From a checkpoint of a small mixture-of-experts model trained on Wikipedia.
Size: 8 layers, width 128, vocabulary 10676, 25.6M parameters.
Experts: 128 experts in each of 7 layers, 64 SwiGLU neurons an expert, 4 picks a token, a softmax router.
Training: a variant of Muon for the experts, 377M tokens, 6249 steps.
Below are experts of layer 5 (counted from 0) of a mixture-of-experts language model. Rows are named router (the router's row for the expert) and show model dimensions 0-127. Each number is 128 + 32 x the weight over its row's rms, rounded and kept within 0 to 255.
After each expert's rows: a language model's description of what the expert responds to. This comes from a sample of Wikipedia text that the model never trained on.

# expert 43
router [ 72 141 135 147  87 124 114 140 132 124  93 192 128 106 127 194  98  92 126 137 145 121 116 136 154 137 123  76 127 164 117 106 122 134 107 179 158  91  99 132 152  71  69 158 114  75 130 135 103 123 153 147 133 136 193 116 109  80 163  82 112 150 174 207 152 146 100 168 148 175 128  99  91 170 152 139  86 146 167 103 115 105 148 148  95 151 132 145 158 190  51 187 138 101 132  87 134 137 168 176  82 103 167 171  81 141 165 120 127 128 185  76 139 122 111 137 156 115 101  60 173 140 113 128  83 112 149  91]
Description: Title "of the" linkers

# expert 49
router [105 124  73 173  96 135 154 200  77 117 116  76 113 156 179 139 118  89 108 139  75  83 123  73 118 185 100 112 136 162 119  90 145  59 181 107 157  60 167 141 154 174 112  93 120 139 153 144  85 163 138 145 112 113 139 139 136 131 138 132  32 107  97  66 106 129 171 103 156 136 186 193 139 159 186 140 134  73 179 116 121 135 119 172 133 133 136 132 116 139 151 131 136 123 123 112 130 135 132 137 177  94 148 108 126  92 130 107 171 117 117  95 187 133 202 156 154 103 142 129 152 121  93 101 162  86 103 105]
Description: Role and position nouns

# expert 33
router [117 133  96 131 201 125 179 111 119  79 135  68  77 112  83 151  88 204 165 116 128  82 144 151 122 107 159 141 118 160 126 131 185 135 200  67 162 112 133 134  70 129 102  94 122 108 153 204 146 173 163 138 108 193  79 134  94 126 173 128  88  99 144 138 148 135 121 157 146 135 121 147 128  90 155 113 141  90 135  82 136 173  90 141 110 163 128 126  96  94 182 150  78 159  85 104 118 135 132 156 124 166  84 137 116 197 159 107 161 140 181 100 114 106 138 158  89 149 157 135 157 133 150 131 164  79  82 152]
Description: Word-initial stems

# expert 53
router [107  99 143  85 101 141 105 145 121 145 106 105 135 120 131 157 139  83 127 159 102  94 105 107 179 172 115 132 107 151  94 114 139  55 158 122 161 108 167 130 179 122 108 104 124  82 111 133 150 173 140  85 133 147 101 101 157 125 161 162  38 139 134  94 102 115 100 137 148 167 157 165  86 153 173  92 144  91 166 103  64 143 132 173  70 141  50 124 120 131 124 135 128 144 108 100 157  93 201 117  74 168  91 118 152 143 142 168 172 106 164  60 160 164 147 148  66 117 149  56 160 121 109 165 140 142 115  72]
Description: Mid-word pieces, Art/Add/Cont

# expert 45
router [121 180 106 129  78 174  65 132 105 148  78 158 134 105  89 111 147 110 141 117 112 117  74  56  97 164  83 133 151 128 176 129 124  89 151 101 147 101 109 107  91 154  86 151 126  54 108 155 185 160 145 140 134 150 167 140  90 152 132 103 142 149 113 137 105 170 146 133  87 117 138  64 114  59 169 139 120 140 142 145 130  95 135 129  77  95 128  98  85 167 139 151 128 146  96 126 121  91 133  93 136 156 151  73 184 142 130 101 203 159 117  96 153 176 166  97 102  81  63 132 110  85  57 160 167  95 113 134]
Description: Brackets and separators

# expert 55
router [131 139 139  86 150 151 194 212 122 149 153 146  97 144 181 172  83 122 154 131  88 145 145 149 157 182 143 128 153 126 126 103 128  78 160 170  87 153 136 117 157 138 141 168 137 141 163 160  90 108 135 146 126 130  97 158 111 108 150  31 138 160 115 120 167 187 134 134 152  86  96 131 180 143  94 123 159 101 160  48 177 120 132 148 120  90 147 140 150 140  98 119 126 160 128  94 116  86  72 127 159  96  88 153  44  68 148 136 145  63 135 157 168 148 185 115  86  99 159 140 146  98 136 100 106 169 133 118]
Description: Past participles in passives

# expert 47
router [131 144 109 150 162 124 202 132  61  73 115  93 135 170 122 147 142 184 158 117 132 134 115 158 156 200 134 126 123 122 125 129 145  64 161 155 111 137 193 128 122 153 143 138 180 149 145  85 134 124 114 135 108 130 133 164  65 156 146  55 124 114  93 109 143 114  86 125 155  76 150 156 162 187 136 103 118  52  91 137 121 146 105 102 100 142 181 127  67  98 133 146  77 143 134  72 132  76 107 119 109 137 146  93  85 127 144 147 194 159  87 150 117 174 175 133 193  63 118 164 105 104  83 129 129 114 105 128]
Description: Topic nouns after articles

# expert 58
router [121 193 104  56  68 125  88 136 140 150  51 100 122 171 122 135 118  53 172 149 162 140 130 155 172  74 127 213 190 174 150  78 158 143 127 144 155 189 123 136 137 139 149 154 114 162 133 103 113 175 139  73 153  70 127 132  96  93 105 173  91 157 166 137 166 162 173  93 161 149  99 152 137 153 102 120 166 177 157  58 135  87  85 111 135 145  76 162 130 131 151 158  78 124 101 130 152 159 139 133 104 153 114  97 133 116 123 107 165 157 111 156 144 155 157 119 148 104 119 120 141 167 141 103 146 160 122 102]
Description: Quoted speech openers

# expert 23
router [120 154 133 193  94 112  94 108  79 119  98  72  88 195 109 113  91  78 116 137 131 154  77 126 153 112 101 192 124 116 130 143 177 175 126 100 204  80 122 163 155 119  77  50 144 157 130 178 157 167 141 128 142 133 125 147 116 128 179 193 112 150 123 137 134 184 164 116 141 170 116 125 147  65 154 142 144 137 102 157  87 103 100 134 114 173 158  69 139 111 103 169 103 105 100 135 152 136 114 102 105 192 159  89 176 122 116 131 127 160 121 150 132 189 103 119 166 107  85 118 148  91 118 131 168  77 100  89]
Description: Lowercase word-initial pieces

# expert 9
router [ 92 121 124 158 119 106  90 169 171 130 149  81 127 141 179 174 101  92  84 173  12 101  51  81 125 168 125 108 118 136 134 140 142 117 131 171 125 179 157 151  74 172 117 107  91 106 131 126 165 113 160 165 104 165 104 166 130 145 120 109  75 149  84  92 120  51 173 148 118  83 154 112 147 132  98 173  82 135 141 123 141 161 161 207 129 175 138 113 170 189 143 144 148 127 137  99  99 125 143 137 133 116 135  88 125 106 178 103 108 135 166  70  99 120 143 110 140 144 166 129 108 105  73 156 134 150 113 116]
Description: Name endings, full names

# expert 60
router [131 135 128 147 162 143  98 167 147 122 160 125 164 147 145 132  97 116  81 172  22 152  59 135 160 128 130 138 118 126 135  98 130 151 141 145 166 167  85 201  75 186 114 100  79  84 148 174 130 116 150 138 171 107 158  90 151 137 168 127 114 113  92 117 159  70 172 157 155 120 125 119 164  88 161 153 127 151 156 105 127 119 109 192 190  97 121  74 192 156 130 162 202 180 127 129 131 111 121  74 150 141 147 102 125  88 114 107 117 112 164  89 117 152 128 113  99 163 162  83 108 154  91 138 129 158 139  70]
Description: Given-name pieces

# expert 4
router [127 184  92 200  68 148 104 153 137 187 110 128  99 104 136 170 114  99 114 111 114 128 134  92 145 224 134 106 130 126 145  99 134  84 160 134 128 110 152 172 113 119  98 115 123 130 161 141 129 145 142 132 107 159 162 155 148  88 133  71 101 126 126 125 141  95 197 136 131 148 145 112 151  56 134 158 141  97 120 118 123  79 162 184  71 143 126 152 197 117 152 141 152  96  97 118 172 108  88  80 112 103 157  75 138  47 131 203 156 160 133 160 174 196 182 138 115  82 158  99 134  91 130 120 126  93 148 140]
Description: Biography lead punctuation

# expert 62
router [ 93 121 116 133 175 139 125 151 134 126 116  63 113 150 109 153 109 130 139 150  80 107  93 131 131 142 137 195  69 126 142 106 178 140 161 174 159 178 106 199  66 155 136  29 116 103 150 124 158 147 158  95 216  98 143 112  87 119 166 122  99 144  71 116  94  88 160 118 152 144 159 137 155  94 134  97 109  73 135 132 126 128 174 124 107 177 127 168 186  83 105 132 173  95 120  55 140  97 167 124 189 147 122 153 132 129  95 178 123 121 100  98 128 152 119 130 124 119 176 103 179 108 130  95 137 154 115  90]
Description: Latin and foreign endings

# expert 5
router [ 89 159 153 159 148 142  67 125 150 156 135  74 125 144 128 111 104 181 134 143 128  91  92 134  85 187 185 216  79 149 136  88  94 123  98 136 146  88 167 115 155 179 105 124  69  99 176  99 147 150 145 178 156  66 123 142 124 129 143 179 115 147 101 107 165 110 151 116 127 128 139 161 141 144 157 119 147 140 128  90 109  81  91 151 131 114  75 138 148 134 153 139 164 189 166  90 138 171 140 162 163 149  95  84 178 121 107 152 124 111 132 136 131 133 134 117 109 183 216  62 116  95 132 141  84  69  93  88]
Description: South Asian name pieces

# expert 17
router [101 164 150 192 134 172 125 130  81 117 161 144 136 172 122  94 122 122 133 117 106 146 122 126 163 163 123  89 192 174 122 110 169 151 136 157  91 190 116 176 120 159  98 110 150  96 127 123 150 117 153 123 150 140 104 173 154  75  91  39 159 156 147  98 101 181 147 155 124 106 112 125 119 154 135 118 121 130 120  66 161 159 154 145  96 111 138 138 142 188 183 199  91 153 124 140  82 102  84 132 187 165 149 135 139 118 116  83 155  85  92 125 169 166 154 100 171  99 126 179 142  60  55 115 184 129 147 134]
Description: Section headings and breaks

# expert 29
router [111  95 120 116 163 125 167 118  98  99 166  82 132 130 146 172 133 177 146 151 181  86  81  96 118 147 109 103 161 150 113 157 134  73 134 164  67  91 142 168 171  98 105 172 149  72 164  98 135 183 113 104  81 168  93 148  68 183 126 128 100 157 131 145 126 161 141 140 177 134 111 173 108 202 109 118 114 119 140 116 102 112 145 139  79 187 172 112 130 205 185 132 144 130 159  94 109  99 141  86 121 166 128 200  53 129 171 157 155 127  94 137 142 137 142 122 162 160 122 144 156 135  81 158 149 112 139 172]
Description: Nouns after "the"

# expert 39
router [139  80 132 176 149 146 214 138 104 101 178  65  98 153 138 133 168 183 127 125 136  70 103  79 128 156 103  87 166 137 128 117 125  76 125 175 132  98 158 149 172 106 108 108 126 124 173 144 128 122 114  83  81  95 117 153  98 154 141  54 110 112  84 113 124 129 143 106 167 126 117 199 131 182  92 135 135  61 161 127 117 159 116 115 154 142 195 131 169 172 151 149 130 114 153 103  98 114 109 104 161 146 135 138 102 149 147  93 172 148  68 129 164 139 155 120 168  75 117 178 106  88  73 141 183  83  89 145]
Description: Nouns after "the"

# expert 12
router [156  94 196 156 142 150 118  89 104 111  89  55  98 120 115 149 112  75 150  84  77 135 123  67 126 104 105 144 111 116 105 138 183 125 136 175 173  59 116 143 122 110 129 122 147  95 165 136 157 142 171 144 100 184  83 146 144 181  46 108  95 100 101 124 108 165 121 122 159 168 139 190 150 111 134 148 134 132 127 109 154 157  94 114  68 113 135  81 116 115 142 140 107 131 105 158 128 109 150  74 132 161  98 137 157 177 174 123 169  67 131 150 124 117  95  99 136 185  47 108 125 147 116 160 145  72  90 180]
Description: Short English word-start pieces

# expert 54
router [ 84 106 114 108 199 156 143 173 135 128 189  96 109 119 121 166  91  93 156 167  70 101 145 147 138 124 113 177 123 114 120 119 165 174 112 122 145  87 139 175  93 171 109 129  62 125 140 162 178 136 124 162 113 145 138 112 114  89 185 170  52 141 111 103  74  82 102 164 167 149 126 116 148  62 178 103 128 129 135 141 104 126 108 160 134 188 130  98 190 111 165 133 180 159 125 124 100 129 166  82 141 138  95 101 144 157 173  90 121 106 144 120 149 158 136 138  71 170 183 111 167 126 144 180 167 143 146  66]
Description: Romance-language word pieces

# expert 22
router [114 154  86 144 104 183 130 159 103  81 121 142 106  80 133 130 170 125 129 150 147 144 122 128 134 142 135 120 122 128  94 139 114 150 156 205 125 158  89 117 145 149 143  89 114  98 142 144 154 112 101 159 141  92 155 133  50  95 184  85 133 185  79 177 147 148 112 122 111 120 149 118 206  90 169  96 122 105  96 156  70 145 106 152 149 150 142 120  85 157  84 151 159 138 126 111 124 110 128  73 192 147 117  72 170 110 108 119 197  88 177 112 123 175 133 112 165  37 158  95 170 109 153  90 145 156  86  69]
Description: Roman numerals, initials

# expert 52
router [ 91  81 169 117 182  90 141 147 149 107 107  95 130 202 179 105 130 138 142 148  36 134  62  52 128 140 121 207 126 130 130 120 198 145 171 174 166 136 150 179  81 126 147  81 125 140 123 150 175 148 170 168 145  87  65 153 109 101 177 135  97 119 126  74  88 116 140 132 146 154 124 152 156 132 166 140 149  68 101 120 148 134 152 145 169 162  92 123 163 126 124 134 145 100 135  81 168  93 103 124 144 176  92 105 155 167 157 152 105  82 143 163 116 105 102 134 109 181 121  94 119  99 113 141 117  96 128 110]
Description: Scientific word-inner syllables

# expert 0
router [125 108  98 116  86 122 178 114 140 108 114 153 129 103 118 177 171 109 121 171  91  98 174  94  89 111  92 120 109 172 143 153 126 146 156 150 129 106 118 159 170 124 133  69 140  66 194 190 122 132 143 105 100 151 148 176 105 193 106 153 181  95 150 164  91 161 128 152 205 145  79 120 125 157 138 107 133 132 103  97 148 153  93 124 140  78 122 121 140 106 130 163 119  78 132 144 100 112 109 112 191  70  83 131  63 141 148 123 125 159 111 120 135 153 210 162  85 130  57 117 181 136 131  90 102  82  71 108]
Description: Indefinite article a/an

# expert 13
router [161  96 155 130 145  86  99 148 116 115 161  63  94 207 187 121 185 111  96 108  77  92 141  78 151 140 106 220 134 125 129  93 105 128 172 143 127 123 169 121  86 180 133 115 139 117 168 111 144 136 156 108 155  89  94 173 140 154  96 160  35  97 119  57  89 106 149 137 151 146 187 142 150 144 124 139 166  79 131 107  97 150 159 188  86 190 104 126 185 150 116 140 135  99 134 131 159  80 155 101 130 175 123 132 153  88 129 145 100 113 130 126 144  98 158 127 103 101 134 108 180 114 121 143 119  87  93 146]
Description: Word endings, concrete nouns

# expert 38
router [127 194  99 127 104 141 111 110 116  90  86 124 127 169  89 121 107 130 130 136 117 151 145 133 135  85 126 194 141 156 123 123 175 140 147 133 144 135 129 102 142 110 110 122 154 162 112 170 144 129 167  97 113 139  76 207  79  78 129 164  83 103 175 125 109 213 108 119 147 100 124 120 142 149 109  98 139 137 131 121 164 100  67  93 105 136 105  88  62 103 158 123  53 151  81 122 189 137 116 162  54 197  96 124 173 149 166 122 154 169 112 129 125 136 146 152 122  97  53 174 162 115 182  80 160  90 122 115]
Description: Word-initial consonant pieces

# expert 20
router [112 128  96  72 182 141  89 175 125  95  63  64  90 141  87  98 101 123 139 169 133 152 196 121 104  67 147 196 154 136 124 119 212 126 125  72 141 152 147  64 150 135 119 147 112 160 175 191 140 156 124 102 124 155  71 125 131 103 164 174  87 119 131 125 115 166 139 126 140 170 149 139 159 168 127 113 129 131 172  72 159 102  90 170  99 151  72 141  68 116 196 138  67 114 108 111 137 119 130 138  80 138  85 132 150 129 163 100 143 157 105 160 136 125 143 174 113 159 148 126 119 103 161  90 164 141 136 126]
Description: Verb-initial stems

# expert 31
router [147 152  90 181  89 145 124 199 152  85 169  97 114 127 120 174 103 125 140  85 167 106 223  88 154 113  97  93 166 158  88 116 103  87 151 105 159 154 147  72  80  99 117 145 151 114 140 151 152 143 152  84 152 129 127 142 194 120 113  90 103 166 158 137 128 177 162 116 150 129 124 167 158 154 103 122 152 112 180  95 230  88 128 126 122 133 124 178 132 160 139 156 121 130 154 136  94 117 103 140 105  55  94 165 150 110 162 127 148 146 128  88 170 142 130 132  52  79  94 133  97 107 115 127 164 166 170 110]
Description: Main-clause verbs

# expert 32
router [111 125  82  94 164 137 185 197 135  91 115 157 119  81 163 163  92 128 107 151 156  98 203 102  87 137  90 108 138 116 128 181 137  84 122 147 110 110 153 108 175 123 109  95 165 104 180 183 117 161 145 123 117 100 111 113 167 147  84 110 144 155 168 136 138 215 124 199 168 113 135 151  66 178  71 130 149 128 169 121 218  89 145 132 122 164 152 145 112 188 167 148 132 139 101 154 115 109 150 114 175  98 141 139  87 129 124 156 120 119 143  94 154 136 179 156 130 152 136 118 140  71 115 176 137 139 180 116]
Description: Prepositions and time phrases

# expert 63
router [ 63 168 103 123 159 163 139 162 117 136 167 122 102 130 132 111  95  81 154 157 103 113  94 130 135 153 155 170 113 103 130 103 155 193 112 151 132 121 143 162  66 140 125  97  92 137  89 126 188 117 126 171 131 102 153 110 125 113 151 173 123 168  82 108 144 118 184 181 105 132 165 131 146  65 174 109 130 116 173 147 130  99 130 190 109 144 124  94 222 125 172 156 158 111 126  93 115 114 144 128 163 125 148 109 139  95 135 110 137 107 145  89 164 198 116 113  43 146 197 111 102 162  98 197 144 166 141  61]
Description: Foreign name pieces

# expert 25
router [132 104 139 150 129 118 118 115 157 156 130 143 112  82 178 174 102 129 139 152 139  85 116 106 114 161  82  54 123 196 101 124 109  94 110 165 138 100 122 185 151  81  96 123 131  61 132 182 108 136 106 146  99 105 199 129 158 118 158  11  86 168 154 196 100 121 151 152 145 152 121 122 140 141 159 139 115 155 164 112 159 112 158 149 109 177 135 142 112 196 110 131 208 138  96 143 146 119 102 137  75  63 179 132 111 158 143 105  85 113 129 104 159 127 152 117 173 121 140  80 147  94  96 129 101  97 113 146]
Description: Agent and place prepositions

# expert 19
router [104 141 116 146 109 128 151  71  74 124  64  61 109  81  71 160 109  86 146 113 113 100 159  57 118 119 106 146 120 209 111 165 180 180 168 128 143  90 109  98  75 150 148 116 172 100 172 135 145 142 150 119 101 181 116 118  74 185  77 108 117 104  87  72 158 108 146  93 163 136 130 142 129 162 123 145  71 132 129 130 138 145 109 130  78 108 198  97 141 136 168 113 112 137  93 116 116 112 136 110 169 139  81 141 125 173 172 100 162 124 128 117 124 150 172 140 120 175 108  90 100 158 144 120 123  83  88 195]
Description: le/inter/mar word starts

# expert 1
router [130 166 107 152 155 137 114 106 141 129  75 119 104  91  78 152 110  75 126 203 173 141 110  97 126  98 142 191 154 155 121 117 178 135 170 112 122 130 148  48 159 111 104 181 111 128 175 174 131 169 151 137 116 110 147 128 105 125 175 224 100 148 109 116 149 127 155 134 128 175 183 145 149 168 176 142 133 135 131 133  90 103 130 165  70 140 130  60  93 113 189 188  90  90 119 101 124 156 169 145 144 158 116 123 142 140 130 154 145 167 147  87 141 168 123 156  59  59 145 114 149 154 183 129 162 125 108 131]
Description: F/Sp/W word starts

# expert 3
router [108 105 131 155  91 114  50 149 167 168 135  78 127 116  99 165  83  65 128 145  44 133  56 145 150  88 143 217 116 138 132  67  76 147 123 151 175 150 159 148 114 146  84 109  94 140 115 127 129  88 152 182 133 104  88 126  89 137 103 127  96 142 144 126 142  47 125 135 138 107 161 118 139  84 105 153 113 152 138 129 122 173 101 193 125 163  91 104  84 141 107 184 125 102 116 116 102 145  91 110 110 162 124  90 175 153 138  94  88  81 154  85 115 126 148  90 174 141 141 112 111 118 128 158 119 155  76  81]
Description: Surname middle pieces

# expert 10
router [137 151 119 130 160  95 167  53 125  70  71  83 100  95  45 162 147 123 171 180 163 113 193  78 114 117 113 136 152 114 125 136 176 133 196 128 128 151 126  75 110 148 159 107 172 172 182 138 151 130 123 149 128 130 114 123 104  98 122 188 122 114 129  83 115 137 145 152 161 145 162 176 139 159 157 138 145  92 144  94 151 153 145 152  49 144 168  68 103 136 198 121  91  42 115 116 132 142 160 169 142 150 117 131 161 125 171 164 133 139 123 101 151 152 180 128  82  87 150 137 137 134 129  91 138 100  96 145]
Description: Word-initial verb pieces

# expert 28
router [ 89 164  99 137 103 153 169 126 149 126 146 201 148 168 125 199  87  98 142  92 163 125 136  90 128 151 133  52 147 109 142 142 116 129 137 202 133 150 109 118 111  67  54 161  82 118  99  91 137 123 151  83  96  69 175 141  86 113 133 100 119 191 154 167 151 125 153 161 171 113 158 108 100 158  78 162 113 150 155 132 137  82 138 110  73 146  85 151 193 120 156 147 148 123 150 127 155  89 129 148  83 152 151  97  76  84 160 181 107 179 126 109  91 156 134 126 150  96 123  85 135  75 115 133 133 113 173 142]
Description: Coordinating and

# expert 44
router [121 172 116 145 122 165  95 123 104 173  68 133 112 164 121 145 100 180 103 129 140  91  98 127 108 162 126 150 148 124  89 140 128 112 178  56 156 158 143 143 154 134 113  93 122 113 148 140 165 145 140 202 158  91 132 160  82  75 160 127 125 141 123 137  44 127 141 108  98 199 155 132 164  69 196  82 162 135  74 158  95  93 148 120 121 100 110 129 178 123  79 118 152 105 107 128 127  82 147 101 160 178 168 101 173 140  92 209 157 141 139 141 153 183 160 121 125  56 151 120 138 114 125 105 138  78  96 101]
Description: Taxonomy and geography data

# expert 27
router [ 74 129 165 167 193 106 178 183 109  99 122  96 106 135 167 155 111 107 163 148  73  94 113  87 126 198 135 120 157  95 153 106 132 102 110 184 146 122 112 164 114 138 123  80 150 107 167 126 149  95 126 121 131 197 101 144  64 147 173  92  49 117 114 125  92 119 123 182 137 148 116 109 117 112 143 109 133  60 129 118 124 138 155 143  83 165  99  98 211 174 122 111 156 106 131  58 107  99 124 140 172 113 134 149  80 173 142 177 114  71 159 102 111 130 124 123  95 154 114  90 176 121  80 165 137 166 118 105]
Description: Adjective suffixes

# expert 48
router [ 88 170 109  85 130 108 196 198 153 122 110 226  99 141 159 172 122  67  83 159 130 126 178 127 104 141 105  97 111 126 171 102 103 130 149 147 141 138 111 103 141  76  99 106 119  93 149 142 126 150 170  63 182 131 167 159  81 188  99 116 121 146 161 132 122 190 115 158 189  99 104 117 110 192  75 101 154 183 145 108 163 120 112  99 114  97  93 140 183 140 127 158 153 104 140 107 132 121 126 173 134  80 137 132  91 105 134 161 124 138  94 106 132 126 206 141 101 119  65 113 144 160 161 149 119 147 151 139]
Description: Determiners and possessives

# expert 16
router [101 154 114 138 106 155 151 147  70 155  89 116 120 107 164 163 140 165 136 147 147 158 135 143 129 149  82  98 142 157  82 136 172  72 135 181  70 133 122 127 202 151 128 166 165 136 123 179 112 195  87 156 142  93 153 192  45  99 175  58 167 155 112 148 145 113 112 151 136  86 125 152 220 157 169 138 119 107 175 126 126 136 157 130  71  88 150 133  88 163 127 129 122 159 116  70 111 127 120 116 134 147 119  84 105  74  99 118 187 111 157 113 115 162 105 176 133  85 108 104 122 107 122 139 157 107 109  89]
Description: Capital initials, names

# expert 46
router [140  99 139 177 124 157 106 124 105 102 160  97  84 101  77 179  82 112 174 158 102  98 124 120 165 128 143 135 123 131 123 142 144 165 127 151 113 102 126 148 112 185 141 144 117 103 119 135 129 134 172 153 129 129 102 124 109 159 182 172 116 125  96  81 108  88 107 125 166 156 157  93 198  72 161 128 147 178 134 141  95 142  47 131 127 177 115 111 120 182 187 153 109 140 116 141  52 114 119  61 171 140 127 164  80 177 160  58 181 102 201  56 104 155 149 135  92 156 133 138 157 144 138 169 135  86 100 129]
Description: Inner proper-name syllables

# expert 35
router [ 91 143 140 154 115 173  83 101  97 105 124 113  99 142 171 103  89 125 124 123 121 129  56 165 160 191 108  96 178 144 134  92 144 143 115 187 103 191 137 135 124 147 125 154 101 108 142 141 128 126 140 148 130  82 133 186  49  95  62  39 133 155  99 134 134 110 170 126 126 152  93 107 138 111 141 184  85 105 133 113 122 140 121 149 119 161 161 180 134 187  72 172 150 146  91 140 135  85  90 139 121 122 155  91 109 132 126 115 170 152 151 133 169 131 126 109 178 121 146  94 165  56 110 117 205  92 118  63]
Description: Sentence-ending periods

# expert 40
router [101 169  72  65  92 122 157 213 148  99 145 112 108 151 136 152  83 148 136 128 192 106 185  87 104 131 117 111 193 156 149 119 116  99 142 130 124 174 117  83  53 136 120  92 137 146 150 111 142 113 149  78 117 121 129 127 202 152  93  96  70 187 131 111 126 154 176 112 177 107 141 143 137 148  45 128 155 117 153  88 208 101 109 116 144 117 110 160 137 119 142 148 146 121 154 110 106  90  73 127 124  73  77 178 122  58 167 126 158 129 144 131 154 139 144 122  73 107 103 122 111 103 162 142 153 126 152 132]
Description: Verbs, auxiliaries, negation

# expert 50
router [156 152 122 159 143 205 118  85  71 118 121 205 127 116 114 165 109  95  96 161 208 113 183  88 140 152  88  68 157 166  68 113 144  69 182 124 157 159 156 105 107 138 128 136 203  70 148 132 179 161  71 145 100 154 117 164 141 109 112 104 133 143 118 168 127 142 155  98 111 158 112 121 108 104 138  90 125 106 108 106 169 121 144 107  71  77 174 145 164 153 104 143 130  91  82 132 123  82 108 178 131 169 141 102 131 170 166 119 171  94 174 142 179 129 122 128 140 138 142 127  89 123 106 160 136  90 143 159]
Description: List-item hyphens and breaks

# expert 2
router [ 92 164  76 103 128 202 118 138  48 105 118 165 117 120 123 151  96 125 141 151 144 137 188 122  67 169  94 122 128 179 145 125 144  95 148 179  95 176 109 123  79 130  89 151 135 100 120  92 179 188 144 123 138 128 156 159 104  86  93 105 172 124  97 139 155 110  86 127 124 110 127 133 153 131 153 105  92 119 141 139 145 141 164 144  79  90 160  95 175 196 141 130 120 181  89  93 103  88  85 166 112 184 127  98 162 123 186  89 186 112 174 136 140 101 171 123 166  99 113 172 134 106  50 124 147 111  89 132]
Description: Line breaks in lists

# expert 56
router [132 114 101 151 112 105 144 203 132 137 109 126 102 194 170 174 105 102 113 147  80 101 157  82 108 162  83  78 152  90 102  91 157 103  90 134 193  99 147 156 130 171 133 113 130  98 132 149  81 184 117  87 112 155 139 173 156 171 161  89  98 132 129 110  96 126 147 113 179 129 156 139 149 146 162 105 120 124 174 105 134 113 135 124 127 166 136 110 146 136 174 141 141  86 145 143 130  81 132 103  94 106 180 107  92  40  84  72 152 112 119 105 178 126 187 190  50 107 119 116 130  91 138 201 165 139 146 126]
Description: Sports career verbs

# expert 24
router [104 181 105 119 126 152 105 129  90  91 143  96  90  92 149 144 146 125 108 163 169 125  80  92 129 157 115 175 146 139 166 104 138 142 147 132 114  71  93  90 101 120 108 130  89 114 117 108 166 158 154 157 134  67 186 118  84 129 155 120 167 149  75 108 114  71 152 147  95 149 139 145 100  71 199 128 118 161 177 104  94 129 137 138 127  87 129 107 149 187 113 146 184 121 105 140 110 127  65  68 180 143  99  83 179  61 122  81 153 104 116 100 159 180  93 152 100 107 126  99 185 104  76 149 170 136  92  78]
Description: Table pipes, multibyte bytes

# expert 59
router [107 129  97 168  70 103  63  97 108 162  71 125 107 211 114  92 148  88  64 112 146 129 133 128 127 109 110 155 152 117 129  78 147 174 142  82 180  75 120 176 109 132 119 103 160 139 147 166 129 173 121 143 147 115 140 151  88 164 164 191 135 139 155 133 103 106 164 134 128 182 152 123 137 128 201 133 111 134 146  81  52 126 166 136  92 158 136  62  84 112 144 164 120  59 135 145 174 103 119 117 105 177 176  68 134  88 116 126 139 141 126 123 154 147 137 174 125  70  76 149 150 138 146 165 121 125  90 134]
Description: Sports table word starts

# expert 26
router [134 121 149 158  84 138  86 166  65 118  95 109 104 189 197 108  97 124  83 146 174 124 146 100 151 148 109 105 149 135  77 102 152  70 179  83 182  88 155 128 132 151 134  81 141 109 134 116 140 130 132 134 119  98 156 179 167  97 149  93 114 118 104 113  65 105 125 130  89 165 165 143 100 131 164 121 159  84 123 104  92 132 161 162 137 102 153 113 151 153 101 149 195  58 109 156 155  62 134 146 120 158 196 119 116 110 151  96 160  97 102 131 173 162 180 156 102  73 159 111 155 108  80 179 179 105 102 140]
Description: Infobox and table labels